config.yaml
normalize_top_k: true
balance_loss: 0.000211
num_key_value_heads: 1
positions: "rope"
rope_theta: 10000.0
tie_word_embeddings: false
init: "normal"
init_std_down: 0.0
lr_head: 0.00335
schedule: "wsd"
train_tokens: 306700000
Below are experts of layer 8 (counted from 0) of a mixture-of-experts language model. Rows are named router (the router's row for the expert), gate (a neuron's input weights, with its number), up (a neuron's input weights, with its number) and show model dimensions 0-223. Each number is 128 + 32 x the weight over its row's rms, rounded and kept within 0 to 255.
After each expert's rows: "comes after" lists some tokens at least twice as common just before its tokens as in all text; "mostly gets" lists some tokens that are sent to it at least half of the time. This comes from a sample of Wikipedia text that the model never trained on. Tokens count by the router's weight.

# expert 42
router [ 90 127 171  79 143 108 113 145 151 101 109 181 102 162 165 114 114  70 176  92 141 110 151 112  97  73 175 131 161 104 118 117 118 150 110 152 160 120  84 118  92 112 164  80  93 148 152 142 144 177 138 169  97 165 144 154 122 158  89 174 171 179  97 119 155 112 150 158 106 164 122 131 156 146 105 139 102 172 125 101 168  59  81 104 122 116 183  84 107 171 143  94 110 117 152  96 176 129 153 155 110 149  83 152 163  79  81  67 134 105 115 109 136  92 164 127  93 133 107 113 125 106 138 145  98 136 150 144 127 116 164 151 177 204 128 148 140  88  28 117 152 172 103  87 162 126  90  87 153 137  86 101 163 145 100 133 101 161 160 142 125 109  35 201 128 104 122 114 149  93 169 194 116 114  61 129 179 152  98 111 150  98 119  80 114 103 186 117 103 142 153 108 150 132 166 127 160  70 172 149  96 181 161 129 110 176 126 130 137 177 155 147 133 182 114 120  73  78 129 158 119 135  90  99]
gate2 [118 119 129  87  79 134 108 151  85 102 127 174 112 103 146 133 159 138 158 103 126 146 148 109 133 116 152 109 151 124 162 191 122 113 168 123 160 130 137 138  96 142 105 108 132 130 131  76 182 126 136  97  76 123 117  89 165 183 188 146  83 138  35 135 116 181 124 130 125 124 110 191 132 127 141 143 149 119  89 183 152 148  98 123 167 168 171  40 165 104 140 116 135 109  90 130 186  82 132 106 158 108  79 110  92 101 243  87 160  96  81 141  56 132  73 121 120 118 182 132 174 139 126 126 123 103 144 151 106 102 125 127  93 130 148 150 115 151 118 176 129 112 137 135 113 132 125 114 104 167 109 126 123 150 163 113 123  67 125 104  73 120 114 123 123 111 112 167 109 124 173 214 146 121 173 164 131 160 116  91 138 105 165 135 160 159 192  72 113  65 170 137  87 120 156 161 126  71 148 153 104 200 135  98 165 180  81 210 121 124 172  78 110 132 140 171 145 112 159 171  94 106 116 118]
up2 [128  46 144  72 100 144 138 139 101 100 163 120  89 103 163 165 116 104 122  41 143 140 118 139 149 142 204 150 125 133 154 147 114 162 112 158 134  74  95 110  84  98 152  90 128 114 109 145 124 134  70 152 176 179 129  77 160 126 142 136 132 179 145 113 101 132  85  72 126 190  83 146 135 137  99 154 126 155 117 143  76  94 124 170 137 173 162  83 100 120 169  27 126 129 119 169 151 144 134  58 145 151 122 110 171 105 162 131 160 182 114 118 145  84  86 134 131 142 196 159  80 112 162 120 112 139 137 166  43 130 144 119 138 113  58 105 148 145  92 121 144  96 149 158 108 130 118 147 149 176 193 119 142 170 168 122 111 118 103 138 117 104 128 197 154 144 117 114 123 117  92 133  99 135 149 128 129 121 132 111  91 171 155 147 118 119  92 100 114 170 224  97 138  63 157 162 123 158  98  95 113 131 115 138 114  58 170 157  92 180 186 101 157 119 141 107 152 149 141  63  89  98 101 133]
comes after: "'", " of", " with", " to", " for", " and"
mostly gets: " his", " their", " its", " her", "The", " the"

# expert 47
router [ 77 136 146  73 116  64 100 160 153 127 128 125 111 167 130 139  59 100 188 134 133 135 162 145 102  89 108 109 146 107 102  75 113  96 139 161 162 137 144  77 127 113 152  79  49 122 143 139 158 179 101 159 122 176 126 129 117 153  91 177 149 131  57 109 180 113 161 155  89 185 124 100 144  82 104 141 122 200 151  96 145  89 102 147 108 151 159  67 108 183 151 103  53 102 188  98 153 148 187 125 142 121  70 112 137 130 133 104 155 130 141 130 206 129 140 126  51 174 100 134 102 111 128 149 153 122 162 138 132 118 137 172 190 171  83 178 129 149  96 115 141 177  88 107 123 147  78  84 109 148 130 131 140 185 124 100 136 123 101 109 102 145  65 157 166  85  96  81 157  96 169 207 108 119  91 100 166 181  83 125 120 125 137 113 145 125 127 116  79 132 123 147  90 108 131 129 147  36 140 132  85 141 176 175 116 171 151 112 134 181 118 131 123 145 114 117 102 113 131 146 108 108 129 125]
gate2 [163 128 140  66  93  98 137 180 128 127 180  93 150 176  36 116  58  94 101 116 147  94 170 107 162 130 124 195 102 142 218  73  81 136 154 127 124 134 153 148  96  71 128 109 192 121 116 135 171 140  88 110 126  84 146 111  95 143 175 122 224  89 133 155 144  67 176 106  97 164 107 136  99 133 105 101 121 149 125 169 135 168 134 148 185 140 127  71  65  73 142 188 147 125 147  98  84 126  87 122 145 130 119 139 135 142 121 143 130 137  85 106 125 137 128 188  58 153 143  76 164 140 133 147 104 142 168 152 117 148 117 131 178 108  98 140 176 129 152 122 123  93 131  85 128 155 147 114 167 179 101 155 118 133 141 120 127  85 139  60 162  83 123  95 115 148  71 122 159 139  89 139  73  76  92 138 113  75 128 103  63 108 179  88 139  93  61  88 144 171 110 133 112 128 121 117 159 120 128 123 112 123 115 151 122 141 100 110 148 149 137 145 143 109 120 123  61 129 118 109  96  94 164  71]
up2 [148 156  71 134 113  99  95 148 187 142  85 120 138 173  95  86  80 132 117 153 156  81 106  92  75 126 112 173 107 134 125 101  84 135 139  72 139 154 123 142 108 141 107  77  90 101 193 134 110 106 119 152 100 117 207 126 173  56 122 145  99 169 128  89 166 106 122 136 165  96 137 151  57 106 161 132 121  89  82 160 139 125 132 138 107 114 100 115  55 101 116 144 113  88 149  91  55 144 124 149 127 173 140 159 181 127 108 115 125  86 131  69  88  94  75 136 136  77  92 121 136 135 121  90 126  99 148 136 155 128 184 159 106 146 114 194 125 180 126  90  90 139 127 127 160  96 131  99 148 109 163 137  96  79 136 124 132 208 149 119 103 142 128 156 129 167 115  60 134 132 174 126 130 112  89  37 138 127 119  60 140 138 157  97 197  91  82 117 110 144  83 140  89 134 110 161 112 124 111 108 152 143 131 138 134 171  86 109 179  73 142 117 163  90  96 151 130 138 209 148 126 149 186 180]
comes after: "\n", "==", "'", " with", " had", " has"
mostly gets: " has", " have", " had", "---|---|---|---|", " their", " its"

# expert 46
router [ 98 140 139 108  65 106 120 143 130 123 148 186 128 154 169 118 106  79 144  82 123 121 156 100  87 113 146  98 124 152 111  96 125 152 129 116 161 152 150  96 104 116 171  94  91 115 120 111  93 164 152 175  43 161 145 136 177 190  92 133 173 116 119 171 123 105 148 111  80 137 119 149 137  91  93 139 139 178 159 169 214  99  59 121 173 114 103  93  98 101 128  72  78 128  80  75 161 109 143 118 111 131 125  94 147  87 138 102 110 108 112  83 177  83 116 105 112 113 139  88 149 141 120 102 154 179 206 173 179  85 151 116 118 114  96 177 131 110  91 108  89 117 110  91 114 171 133 135 160 131 144 144 162  91 113 130 109  89 134 156 115 121  87 181 167 112  64  98 192 106 143 195  67 167 121  99  82 118 109  63 206  94  70 149 102 117 128 110  92 180 142 138 102 134 118 121 141 106 198 116 108 154 145 122  93 141 121 102 133 164 198 125 148 139 120 137 154 102  98 157 107  67 158 142]
gate4 [165 109 132 119 127  54  87 154 135 117 135 112 108 101  85 137 145 230  74 102 159 136  99 158 190 129 149 117 130 150 146 194  99 124 148 158 144 172 110 145 140 137 117 118 114 119 122 119 111 158 167  93 115 125 109 147 171 109 122 178  77  91 118 148 134  30 144 102 146  98 147 153 174 152 103  84 112 149 136  57 122 146  74 156  68 113 140 122 144 116 114 129 108 158  98 114 107 114 134 193  57 113  98  99 113 170 147 138 156 159 111 107 143 108 155  81 140 110 109 204 159  63  87 137 127  88  97 164 124 145 128 142 139 104 124 152 133 170 101 105  79 110 134 194  75  71 120 114  93 172 135 133 142 117 130 123 128  99 105 143 172 140  49 173  93 152 100  98  79 165 119 153 101 150 149 152 151 168 146 111 184 121  52  92 140 139  74 156 120 188 107  69  44 156 142 109 125 161 187 144 134 125 130 122 172 115 159 124  81 150 124 100  96 108 111 123 138 118 123 169  73 118 170 120]
up4 [153 113 153 144  85  92 126  99 150 119 141  82 131 113  95 163 137 161 102 112 146 150 145 160 128 140 116 140 119  90 170 137 207  87  76 166 140  54 163 139  77 133  74 145 144  97 112 105 144 166 174 166 151 159 161  94 162 104 190  37  88 136 110  55  73 159 121 186 105 169 119 189 141 129 116 122  89 135 174 129 178 141  94 145 138 166 130 153 137  97 156 121 153 125 147 108  65  86 166 159 134 112 137 165 136 156  93 106 121 141 142 152  56 137 139 142 117 124 135 121 122 127 115 111 142 115 184 175 120 133 151 118 130 147 101  85 107 123 144  87 105 139 144 145 143 146 128 155 107  98 182 175 143 157 177 128 147 165 124 110  77 112 117 154 151  87  94 109 135  93 176 108 188 104 130  89  80  52 120 184 117  98 218 112  95 129 109  86 119 222 114  73 109 115 158 163 127 144 124 213 138 146 143 123 125  99 113  90 134 106 112 170 140  94 144 150  65 109  87 148 129  75 113 145]
comes after: ",", ".", " that", " The", " which", " he"
mostly gets: " who", " would", " has", " This", " could", " They"

# expert 33
router [ 53 129 150  82  70  92  89 147 141 158  96 155 131 183 153 123  84  93  85  81 133 133 167 117 126 105 152 112 210 123  68 111 120 132 149 133 156 132 130  95 109 124 146  89 125 170 114 112  71 158 129 159  60 147 158 179 153 152 105 140 176 134  80 137 108 118 151 130 117 152 159 189 123  94 102 146 113 194 135 143 182  93 125  86 177 105 144  55 133 119 110 103  95 128 130  38 165 142 124 184  86 134 108  90 117  59 127  87  94 108 135  76 140 108 127 129 102 150 172 112 131 118 127 142 115 156 188 135 138  95 132 136 148 170 114 120 154 118  85 126 145 138 119  94 141 182 118 131 211 124 130 135 133 106  94 135  93 100 120 162 119 140  87 175 147 121 107 127 172 114 160 222  71 123 109 139  89 120 135 106 187  84  88 139 106  86 164 130 125 184 141 128  52  69 124 136 154  99 168 126 105 166 141 119 115 186 139 114  92 141 158 146 117 140  93  83 111  84 101 190 171 115 144 135]
gate7 [170 104  79 145  98 185 160 181 126  97  91 123 129 107  87 188 131 147 122 124  93 122 121  39 146 119 173 118 134 162 159 106 137 144 127 130  80 103 142 118  19 130 136  90 161  97 141 161 175 144 112 154 136  88 123 137  67  97 140 102 115 128 162 165 128 177 166 103 135 152 154 162 121 167 146 104 150 109 172 159 128 151 126 109 136 103 118 175  96 144 121 142 141 190  60 110 197 179  87 124  65 105 128  35 126 152 128 111 160 182 136 152 144 178  98 166 114 151 121 132 116 139 107 143  70 170 136 111 121 123  25 127 154 144 120 156 121 135 161 155 118 128 125 109 170 143 179 145 111  61 179 156 101 125 131 156 134 173 114 157 128 137 114 133 104 133 157 110 118 115 154 129 135 118 129 204 107  76 138 189 130 156 153 142 170 116 101 160 154  92 114 104 168 176  60 158 134 208 150 168 114 126 113  77 146 117  93 138  89 135  89 120 107 117 161 182 169 111 140  78 122 154 109 116]
up7 [178 156 180 119 111 160 156 158 161 162 103  46 129  76 120 109  75 101 171 202 142 135 112 167 132 178  46 105  72 142  98 138 133  75 144 121 109  95 146 166 140 161 176 214 138 139  91  88 125 103 115 153 119 156 174 154 163  76 159  98  65 143 123 137 128 157 112 138 174 144  95  81 107 132 115 153 143  82 107 143 123 128 116 130 122 135 170 124 143 149 112  70 124 120 118 191  79 160 137 128 173 180 175  91  69 102 149 116 158 131 140 168 118 117 107 136 101 139 112 152  85 129  80  91 160 142 118 143 115 108 145  88 121 135 175 152 146 124 155 168 124 105 177 192 135 189 223 146 171 149 141 142 145  75 148 145 156 108 174  96 104 173 131 105 116 112 144 145  91  65 100 104 164 159 100 131 118 163 156  81  93 105  99 132 130 144 122 139 100 132 166 158 113  79 108 150 130  81 128 121 160  96 164 125 116 100  98 171 122 160 174 127 161 163  98 150 118 159  54 113 162 163 174  96]
comes after: ".", ",", " and", " The", " that", " but"
mostly gets: " who", " they", " he", " she", " They", " However"

# expert 59
router [113 121 176  98 119  78 110 111 134 172 124 130 152 159 123  79  76  87 159 105 152 120 121 128 134 117 147 117 174 117 117 117 161 174 109 125 108 142 131  56 129 142 139 140  96 134 144 129  98 117 148 184 145 169 101 180 132 137  97 146 131 137 100 114 124 118 174 144 105 112 136 111  97 132  56 138 112 207 128  93 172  90 118  83 176  93 139 123  95 184 157  95  18  75 163 101 161 133 176 166 124 182 106  99 141 115 114 135  82 131 118  76 176 121 139 121  78 153 146 151  78 150 124 101 129 112 144 162 148 148 141  89 106 105 139 142 142 104 123 136 154 168 119  72 156 135 133 105 151 146  83 122 149  92  59 101 205 118 157 105 119 140 102 140 163 166 101 110 102  72 167 127 111 125  48 105 128 178 106  81 160  69 132 112 121 131 172 109 109 180 101 149  92  78 145 153 140 135 149  83  84 192 129 157 101 180 179 171 178 148 125 138 135 180  68  77 101 168 165 191 147 131 158  94]
gate4 [145 177 176 143 106  96 190 137  77  87  94  96  84 173 143 142  75 107 166 176 165 157  85  54 143  87 116 110 155 193  91 167  96 109 106 111  87 118 185 161 120 167 123 122 113  84 189 129  93 102 117 133 135  90 105 145 148 124 183 111 128 160 130 148  83 103 160 111 139 106  99  83 178 168 139 111 124 146 132  78 146 142 125 106 120  55  96 102 129 104 139 111  80  65 131 129  31 196  98 127 118 155  89 130 139 158 104 156  88 136 137 159 155 127 107 167 142 127 148 126  74  59 110 174 158 136  90  95 184  97 109  63  60 116 139 169  92 138 119 194 105 159 120 131  99 168  98 123 119 118  72 131 191 124 113  88 150  86 150 155 122 126 156 144 151 167 192 101  95 165  98 163 156 109 144  82 163 144 160 164 111 120 183 133 155 156 157  87 105 159 135 144 151 133 146 145 101 149 172 109 136 131 108 126  90 171 131 136 163 174 110 132 117 144  95 112 140 138 133 125 149 171 177 128]
up4 [108 138  91 106 170 142  74  85  86  85 143 158 116 103  99 106 131 106  79 122 134  49 171 155 173 129  67 147 142  90  65 132 144 136 123 113 137 162 130 105 153 196 162 127 130 203  74 128 127 174  78 126 119  94 118 118 141 133 117 111 148 113  63 137 111 104 107 156 165 110 108 168  48 150 152 151 179 140  81 156  98  92 156 135 115 159  69 140 142 169 121 146 106  74  59 147 156 122 164 164  94 105  57 110 122 122 143  97 144 122 140 107 135 151 127 128 136  92 105 124 125 106 168 169 101 155 159 199 151 131 134 156 156 117 174  84 114  86 140 123  80  96  74 116 125 181  89 136 147 101  85 165 134 172 136 132 128 167 160 131 187 124 123  67  69 132  59 116  90 147 126 180  74 108 135 181 153 148 145 112 130 195  87 177 121 154 135 142 151  89 161 117 102 111 162 131  83 115 126  56  97 143 158 103 164 115 150 152 115 105 128 129 140 166 116  81 111 151 109  69 143 118  67 122]
comes after: " |", "|", " (", ":", " 1", ";"
mostly gets: "–19", " 20", " third", " 25", " 15", "–18"

# expert 1
router [120 169 141 123 162  90 131  93 175 126  78 146  99 166 142 163 118  83 149 134 111 145 118 161  68 137 148 176 137 123  64 140 109 148 117 172 146 175 113  82 117 102 155 104  63 146 195 115 119 127 145 176  52 181 119 134 152 111  95 150 128 171  76 116 180 121 164 159 103 147 136 120 124 129 108 152  92 136 128  96 110 123 122  84 165  99 146 100 140 193 111 110  57 109 103  82 147  87 183 157 107 147  83 148 182 101  89 146  91  98 192 109 150 108 152  96  84 115 156 131  57 120  55 160 163 170 147 169 168  96 161 144 137 148 123 181 107  89 149 109 144 148 133 121 198 137 125  78 138 128 120 180 126 150 141 141 151 149 118 113 152  83  71 179 168 137 107 127 132  92 163 154 122 125 116 122 131 153 118 100 158 123  33  99 150 117 135  68 149 125 175 136  65 135 147 149 138  39 131 138 118 142 154  97  84 106 147 165 116 150 139 164 204 177  91 115 131 101 127 166 137 109  98 134]
gate3 [120 162 127 160 111 119 155 155 126 128 129 148 136 135 121 101 104 115 133  84 116 144 135 138 116  53 155 138  95 112 132 150 187 118 146 114  56 141 168  72 122 104 104 125  80 135 193 153  97 131 150  82 115 136 130 126 166  93  84 189  97 170 127  59 145 186  88 104 155 164 122 161 164 127 105 155 134 156 113 146  72 137 157 153  93 134 104 112 150 112 147 174 133 137 123 101 167 133 108 107 145 202 128 116 154 102 112 109  57 111 167 119 146  92  82  85 141 116  97 120  91  97 120  90  78 164 181 143  84 116 111 108  98 120 126  85 112 112 130 149  87 128 125  68 175 115 130 140  77 183 151  98 136 197 115 149 137  84 104 154 196  61 105 176 141 146 198 125 117 156 127  99 184 136  86  98 154  97 109 174 141 113  94 112  77 134 205 178 169 132 127 110 123 149  89 131 141 141 181 157 145  97 149 160 158  84  91 134 175  85 129 162 151  85 170 116 147 143 140  84 161  80  67 198]
up3 [131 104 175 131 136 154 101  96 125  95 134 149 133 153 206  84 130 114 135 136 172 170 140 136 165  86 180 199 138 136 146 159 133 114 134 143 159 114 122 114  92 195 146 174 165 210 114  65 114 120 149 124 158 130 148 178 116  80 108 110 197  60  92 100  96 130 109 137 112 122 162 127 149 111 122 103 145 176 146  87 156 152 212 176 106 105 147 140 159 129 144  91 142  37 143 149  91 143 153  76 179 142 126 119  92 140 183 102 146 114 121 108 134 125 117 154 159 169 119 152  83 165  93  93  87 121  91  96 108  98  69 118  66 172 172 129  47  76 133 125 149 113  95  76 125 183 117 127 154 157 116  99 181 150 127 139 179 101 102 141 126 185  59 151 111  99 135 108  88 145 146  89 142 133 106  73  83  86 190 140 106 138 144 147 107 117 106  65 143 106 112 103 157 127 140 108 138 195 125 159 100 112 135 120 163 136 121 153  76 158  99 126 126 109 144 142 114 137 108 141 174 142 191 118]
comes after: "\n", " ", " Party", " University", " Website", " MF"
mostly gets: " and", " or", "|", "=", "See", " Website"

# expert 15
router [101 167 184  93 144  53  93 125 195 174 118 132 163 161 141 123  98 114 134 129 112 108 148 147 130  47 151 164 167 133 133 111 136 145 164 119 133 201 137  93 114 131  57 149  63 157 173 137  18 105 122 118 122 165 155 131 103 147 120 155 170 177 157 137 130 116 212 153  96 157 150 131 104  99 137  77 110 198 164 116 121  87 116  90 158 110 155  81 127 140 117 114  28 137 114 110 131 133 163 141  83 145  95  99 133  52  63 146  97  99 166 164 169 144 140 141 100 106 135 118 102 148 106 121  73  95 169 156 156 137 127 119 135 148 119 175 144 148  98 116 140 123 112 120 120 111 105  86 107 191 107 134 129 128 105  89 137  71 145 150 125  90  81 149 121 152  95 173 111  97 146 140 139 149  71  89 105 170 148  72 149 110 109 117 127 143 139 151  91 164 114 148  86 105 177 125 119  84 174  74 100 137 121 104  90 184 131 175 137 150 184 159 143 150 109 124 103 113 196 130 161 122 130  97]
gate4 [ 77 153 125 178 168 140 142 171 105 143 154 153 181 107 130 153 180  84 165 143 123 127 109  79  30 171 136 186 160 171  87 140 112 119 126 125 178 166 145 180 111  22  90 125  54 130 164 136 109 221 108  95 145 176 136 148 132 103 153 173 114 134 102 173  78 109 151 158 126 177 130 113 139 142 109 133 146 153 149 124 147 190 108 135 180 166 136 161 146 156  95 113 132 162 154  68 191  74 202 117  73 136 136 169 141 113 119 126 133 112 143 142 139 153 142 138 146 162 201 107 121 105 129 244 164 137 123 133 217 125 108 147 138 107 123 147 150 158 119 124 120 120 111 133 143  86 161 160 102 143 121 108 136 102 154 119 116 145 113 121  88  73 124 176 131 173 141 119 117 149 155 164 116 159 133 113 122 142 161 140 123 123  94 149 134  95 166 115 105 132 138 131 121  78  91 128 108  96 145 133 100 164 108 122 100 194 107  90 110 188 134 181 122 186 112 153 120 160 157 103 137 131 169 120]
up4 [106 155 141 131 152 147 123 113 172 137 157 170 132 111 144  93 138 129 127 145  47 145 187 125 101 196 109 162 195  82 167  92 144 138 125 150  69  98 164 116 142  62  86 168 116 158 161 144  74 172 170 143 149  81 137 169 133  77 120 135 134 129 117 159 127 137 106 135 174 160 120 122  98 172 102 129 123 165  99 131 145 113 105 102 178 142 108 126 138 121 162 170 118 120 149  90 197 101 136 158 127 129 122 186 190 139  85 105 168 127  95 141 100 156  53 100 120 158  52 103 113  94 120 105 111 140 158  85 131 125  85 108 150  38 144 173 103 176 120 144 120  98  56 131  99  81 141 164 117 156 129 120  75 143 129 147  66 168 121 141  76  88 170 134  98 176 177  98 155 128 111  67 167 149  94 102 153 127 170 173 111  83 140  72  85 122 142 120  98 150  92 106 146 144 139 114 102 167 170 163 122 195 140 146  67  98 118 166 151  94 164 139 165 127 139 176 120  98 142 104 100  85 144 114]
comes after: " |", "|", " ", " 0", ";", "N"
mostly gets: " JPL", " −", " ±%", " medalist", "aged", " +1"

# expert 25
router [116 107 126 109 119  92 108 152 140 118 136 123 125 145 128  87  87 121 128 147 138 153 149 152  96  54 179 131 162 127 130 100 131 143 169 120 112 173 101  99 107 155 114 111  70 161 155 138  49 129 184 153 134 122 193 183  87 139 103 130 153 148 112  91 147 113 232 164 112 154 213  91 143 124 108 142 119 179 113 132 136 100 107  85 174  78 142  98 104 171 119 109  22  86 119 128 103 107 167 151 131 124  98  57 113 109  89 148 113 132 139 108 148 133 173 153 121 101 124 143 134 157 131 123  98 109 101 193 161  94 124 123 145 127 114 147 178 138 137 104 134 138 113  66 132 160 127 133 165 125 146 134 206 109  72  75 171  63 161 125 146 102  82 146 154 175  55 127 125 103 130 111 104 173  71 112 118 159 132  92 177  93  99 118  93 147 165 144  91 165 143 133  66 138 147 141 169 142 175  68 115 144 146 129 116 158 152 166 154 153 181 124 149 136  86 136  96  85 175 195  95 129 158 104]
gate7 [128  82  98 137  39 125 155 109 114 157  98 121  66 122 175 135 114 186 111  89 142 115  89  93  23 115 134 135  87 153 160 126 107 173 111 129 148 177 151 143 196  89 104 133 106 191  94  89  63 138 176 128 136 120 168 148 103 121 156 112  95 236 130  89 117 151 108 165 152 157 162 109 100  48 111 135 159 125 100 135  75 119 119 142 155 100 164 192 125 183  99 179 158 149 117 134 133 141 105 193 108 154 145 110 119  74 135 141 124  85 133 107 151 133  78 143 107 141 113 129 132 112 121 125 139 171 150 137 124  35 140 149 119 147  74 130  84  73 115  89  86 143  96 106  94 135 141 118 170 124  91 106 115 135 103 174 114 151 144 106 131 132  67 109  93 103 115 147 116 116 126 132 136 114 119  59 177 136  96 147 189 114 136 145 126 100 123 167 126 101  84 128 119 134 103  90  66  72 152 116  72 116 121 128 163 173 107 126 174 126 131 151 137 149  91 146 147 184 162 122 113  56 148 129]
up7 [123 111  90 153 116 130 156 145  95 138 146 147  61 157 106 124 138 105  64 161 170 159 129 102  79  99 157 159 163 130 133 124 152 132 114 106 126 229 146 116  91 111 179 132 107  81  61 137 132 120 176 142 120 127 144 143 134 138 134 161  96 129  88 140 132 106 101 136 170 187 144 101  82 139 101 145 151 121 155 104 136 120 164  91 156 163 147 106 134 156  97  57 124 167 185 122 117 200 121 125 150 123  88 191  81  61 111 118  88 105  92 172 123 173 136 153 125 123 127 102 171 108  70 148 131 128 112 133 206 104 128 159 145 110 113 133 164 140 119 151 103 124  69 114  57 153 160 158 199 149 151 142 161 147 176 184 108 120  85 113 152 110 110 122  79 143 108 133 128 112  96 122 154 142 184 182 125 147 137 106 112 140 102 193  90  97 107 140 176 159 156 104 127 123 115 197 190 146 177 159  93 114 180 112 113 143 118  59 105  78 180 192 118 139 181 173  81  82 154 131 137  99 158 119]
comes after: " |", ";", "|", ":", " /", " –"
mostly gets: " 0", " 11", " 26", " 23", " %", " 10"

# expert 41
router [119 133 128 112  77 125 119 122 157 152 112 149 142 167 109 125  96 144  78  83 183 141 116  68  90 105 165 116 151  90  87  91  92 167 173 112 105 123 117 108 159 127  83  95 142 141 167 107 119 102 201 127  81 143 115 142  79 145 126 138 146 122 127 132 163 146 118 147 137 149 162 113 203 129  63 155  52 155 191 110 170 110  85 155 111 128 115 101 157 163 113 128  84 114 139  88 145 136 149 173  87 110 141 141 208 129  90  99  99 164 156  95 194 100 166  97 110 122 104  94 134 138 102 174 140 125 152 187 183  94 138 121 134 178 104 152 107  87  92  60 126 111 110 138 160 132 165  85 137  82 122 154 189 128  53  94 143 146  89 169 154 115  87 182 109 151  98  66 184 119 164 109 137 134  63 115 103 144 165 117 156 144 126  86 117  98 132 145 110 143 149 108 146 130 139 198 156 148 147  86 115 125 190  68 109 171 137  97 110 140 131 132 168 172 136 111 146 103 156 227 125 111 144 171]
gate4 [137 132 142  76 171  89  98  77 186 130  97 129  87 109 112 150 102 121 129 138 155  80 131 105 145 113  90 210 103 127 149 190 121 150 151 153 104  84 197 147  94 153  81 119 126 152 101 151 166  91 112 167 173 128 118 126 191  86 171 119 168 162 109 116  90 142 126 122 159 154 104 129 194 168 137  87  90 149 123 136  84  87 109 150 138 157 119 180  83  86 134 173 136  85 206 140 141 137 144 104  75 163  74 135 126 146 190  65 128 140 118 161 118 139  60 114 178 139 146  83 149 176 123  94  87 172 150 163 103 152  61 183 108 156 130 108 141 109 101 137 182 148 131 202 133 129 100 145  86 144 122 107  97 158 129 205 115  99 197 157 153 103  98  96 106 159 134 124 103 139  82 128  58 119 105 149 166 144 106 154 133 140 103 142 172 160 172 184 122 145 115  87 154 121 132  73 110 102  91 174 140 154 142 107 120 161 176 127 140 140 108  82  78 157 125 117 110 104 147 116 146 151 124 167]
up4 [129  66 199 151  86  54  74 158  77  69  92 129 120 105 109 113 120  32 123 157  90 103  77  59 176 121 120  90 157 150 118 123 130  90 108 128 124 138  93  93 122  87 151 156 129 150 112 126 135 120  79 195 137 146 131 157 137 130 118 162 116 138 187 133 160 141 131 184 114 103  99 119 156 201 118 128 150 113 143 104  76 122 101 133 123 118  88 148 181 140 134 169 134  89 128 189 135 138 219 125 109 184 118 160 158 177 206 157  62 106 135 165 116 107 147 148 131 127  68 156  79 124 121 100 126 147 119 107  74 137 132 135 123 138  99 124 151 147  92 117 177 152 136 120 133 131 104  98 143  80 127  60 141 141 139 137 188 126  97 117 100  76 161 136 105 102 140 130 121  67 110 163 113 130 169 158 166 173 103  88  81 112 115 178 169 187 119 156 152 141 134 181 116 130 108 146 137 137 136 114 197 121 113 142 117 135 155 167 199  68  95 127 139 123 114 122 106 108 171 113 118  84  73 123]
comes after: " was", " is", " as", " a", " were", " are"
mostly gets: " be", " was", " being", " been", " became", " is"

# expert 45
router [100 117 148  88 131  85  77 115 156 151 121 126 137 145 157 149 100  87 176 144 147 136 156 180 112  85 167 124 155  82 161 113 123 171 139 187  86 111 110 105 113 107 142  90 117 150 167 154 132 201 118 145 113 216 151 180 138 147  87 156 177 159 103 116 151 122 166 114  78 202 140 117 158 127  92 150  92 218 118  86 187 118 103  89 142 128 188  71  83 148 137 148 104  85 151  95 131  92 169 141 119 173 135 141 177 102 126  90 121 100 139 121 168 138 107  46  92 130 112 125 132 144 161 132 101 127 133 126 132 151 136 122 172 143 115 154 168 141  66 119 160 207  70 115 183 145 106  86 118 164  87 131 162 182  93  97 142 174 151 167 135  71  97 159 150 141 135 124 132 106 145 121  93 135 107 107 196 160 114 114 130  78 102  69 109 122 170 107  67 186 121 136  72 110 170 156 153  76 126  87  96 164 167 110 123 120 134 133 153 133 130 156 157 138 110  78 126 127 177 164 104 106 101 108]
gate2 [167  88  97 152 142 187 116 128  99 132 115  78 146 108 149 117 102 127 115 159  74 148 167 156  90 122 104 144 126 134 193 116 162 178 138 101  63  79  99 111  93 146 125 158 151  88 127 118 130 168 101 103 142 119 114 104 160 149 164  93 155 161 124 145 111 199 123 125 130 172 162 186 143 149  72  59 136 144  55  86 132 142 128  99 126 144 167 165 120 109  92 193 128 125 143 128  67 185 130 104 164 161 128 104 149 104 121 148 109 158 104 172 141  85  69 105  86 138 153  88 113 127 184 133 147 102 183 109 108 181  30  94 110 108 224 181  91  76 106 145 110 159 121 109 159 103 161  76  51 130 112 122 177 139 148  88 123 135 134 140 101  74 122 163  90 132 139 175 143 197 126 116 161 197 192 131 132  84 148 122 157 142 160 116 144 162  72 132  58 141 115 149 107 117 110 119 132 169  96 144 115 128 150 132 110  95 114 123 159 153 152 106 142 106  96 116 148 138 119 100 118 116  82 139]
up2 [158 133 110 101 148 131 122 100 163 129 140  81 169 131 135 135 105 149 155 133 127 226 121 138 123 139 126 132 125 164 128 125 130  78 141 107  98 141 148  72  71 153 133  73 122 196 154 132 103 135 122 148 192 102 155 165 119 143 147 150 142 169  94 178 112 131 144 104  79 154 143 201 118 149  83 156 175 121 162 116 158 110 126 125 150  75 106 144 138  43 150  90 117 126 101 130 165 114  99  72 133  95  50  60 123 129 127 126 129 120 101 152 137 109 137 143 142 118 141 122 188 146 147 143 161 169 152 128 115 112 111 124 125 121 145 115  76  74 149 158 111 150 105  91 136 163 137  95 121 125 170  99 130 123 142 138  45 113 128 131 182 139 128 174  83  96 154 147 134  92  18 141 171 145 163 138 148  89 151 127 112 110  59 129 141  55 149 102 136 106 172  39  90  72  49 117 168 161 120 135  85 120 103 174 145 110 174 157 112 176  77 153 141 144 144 105 143  74 107 108 196 150 150 128]
comes after: " of", " a", " the", " with", " for", "'"
mostly gets: " three", " new", " other", " two", " their", " four"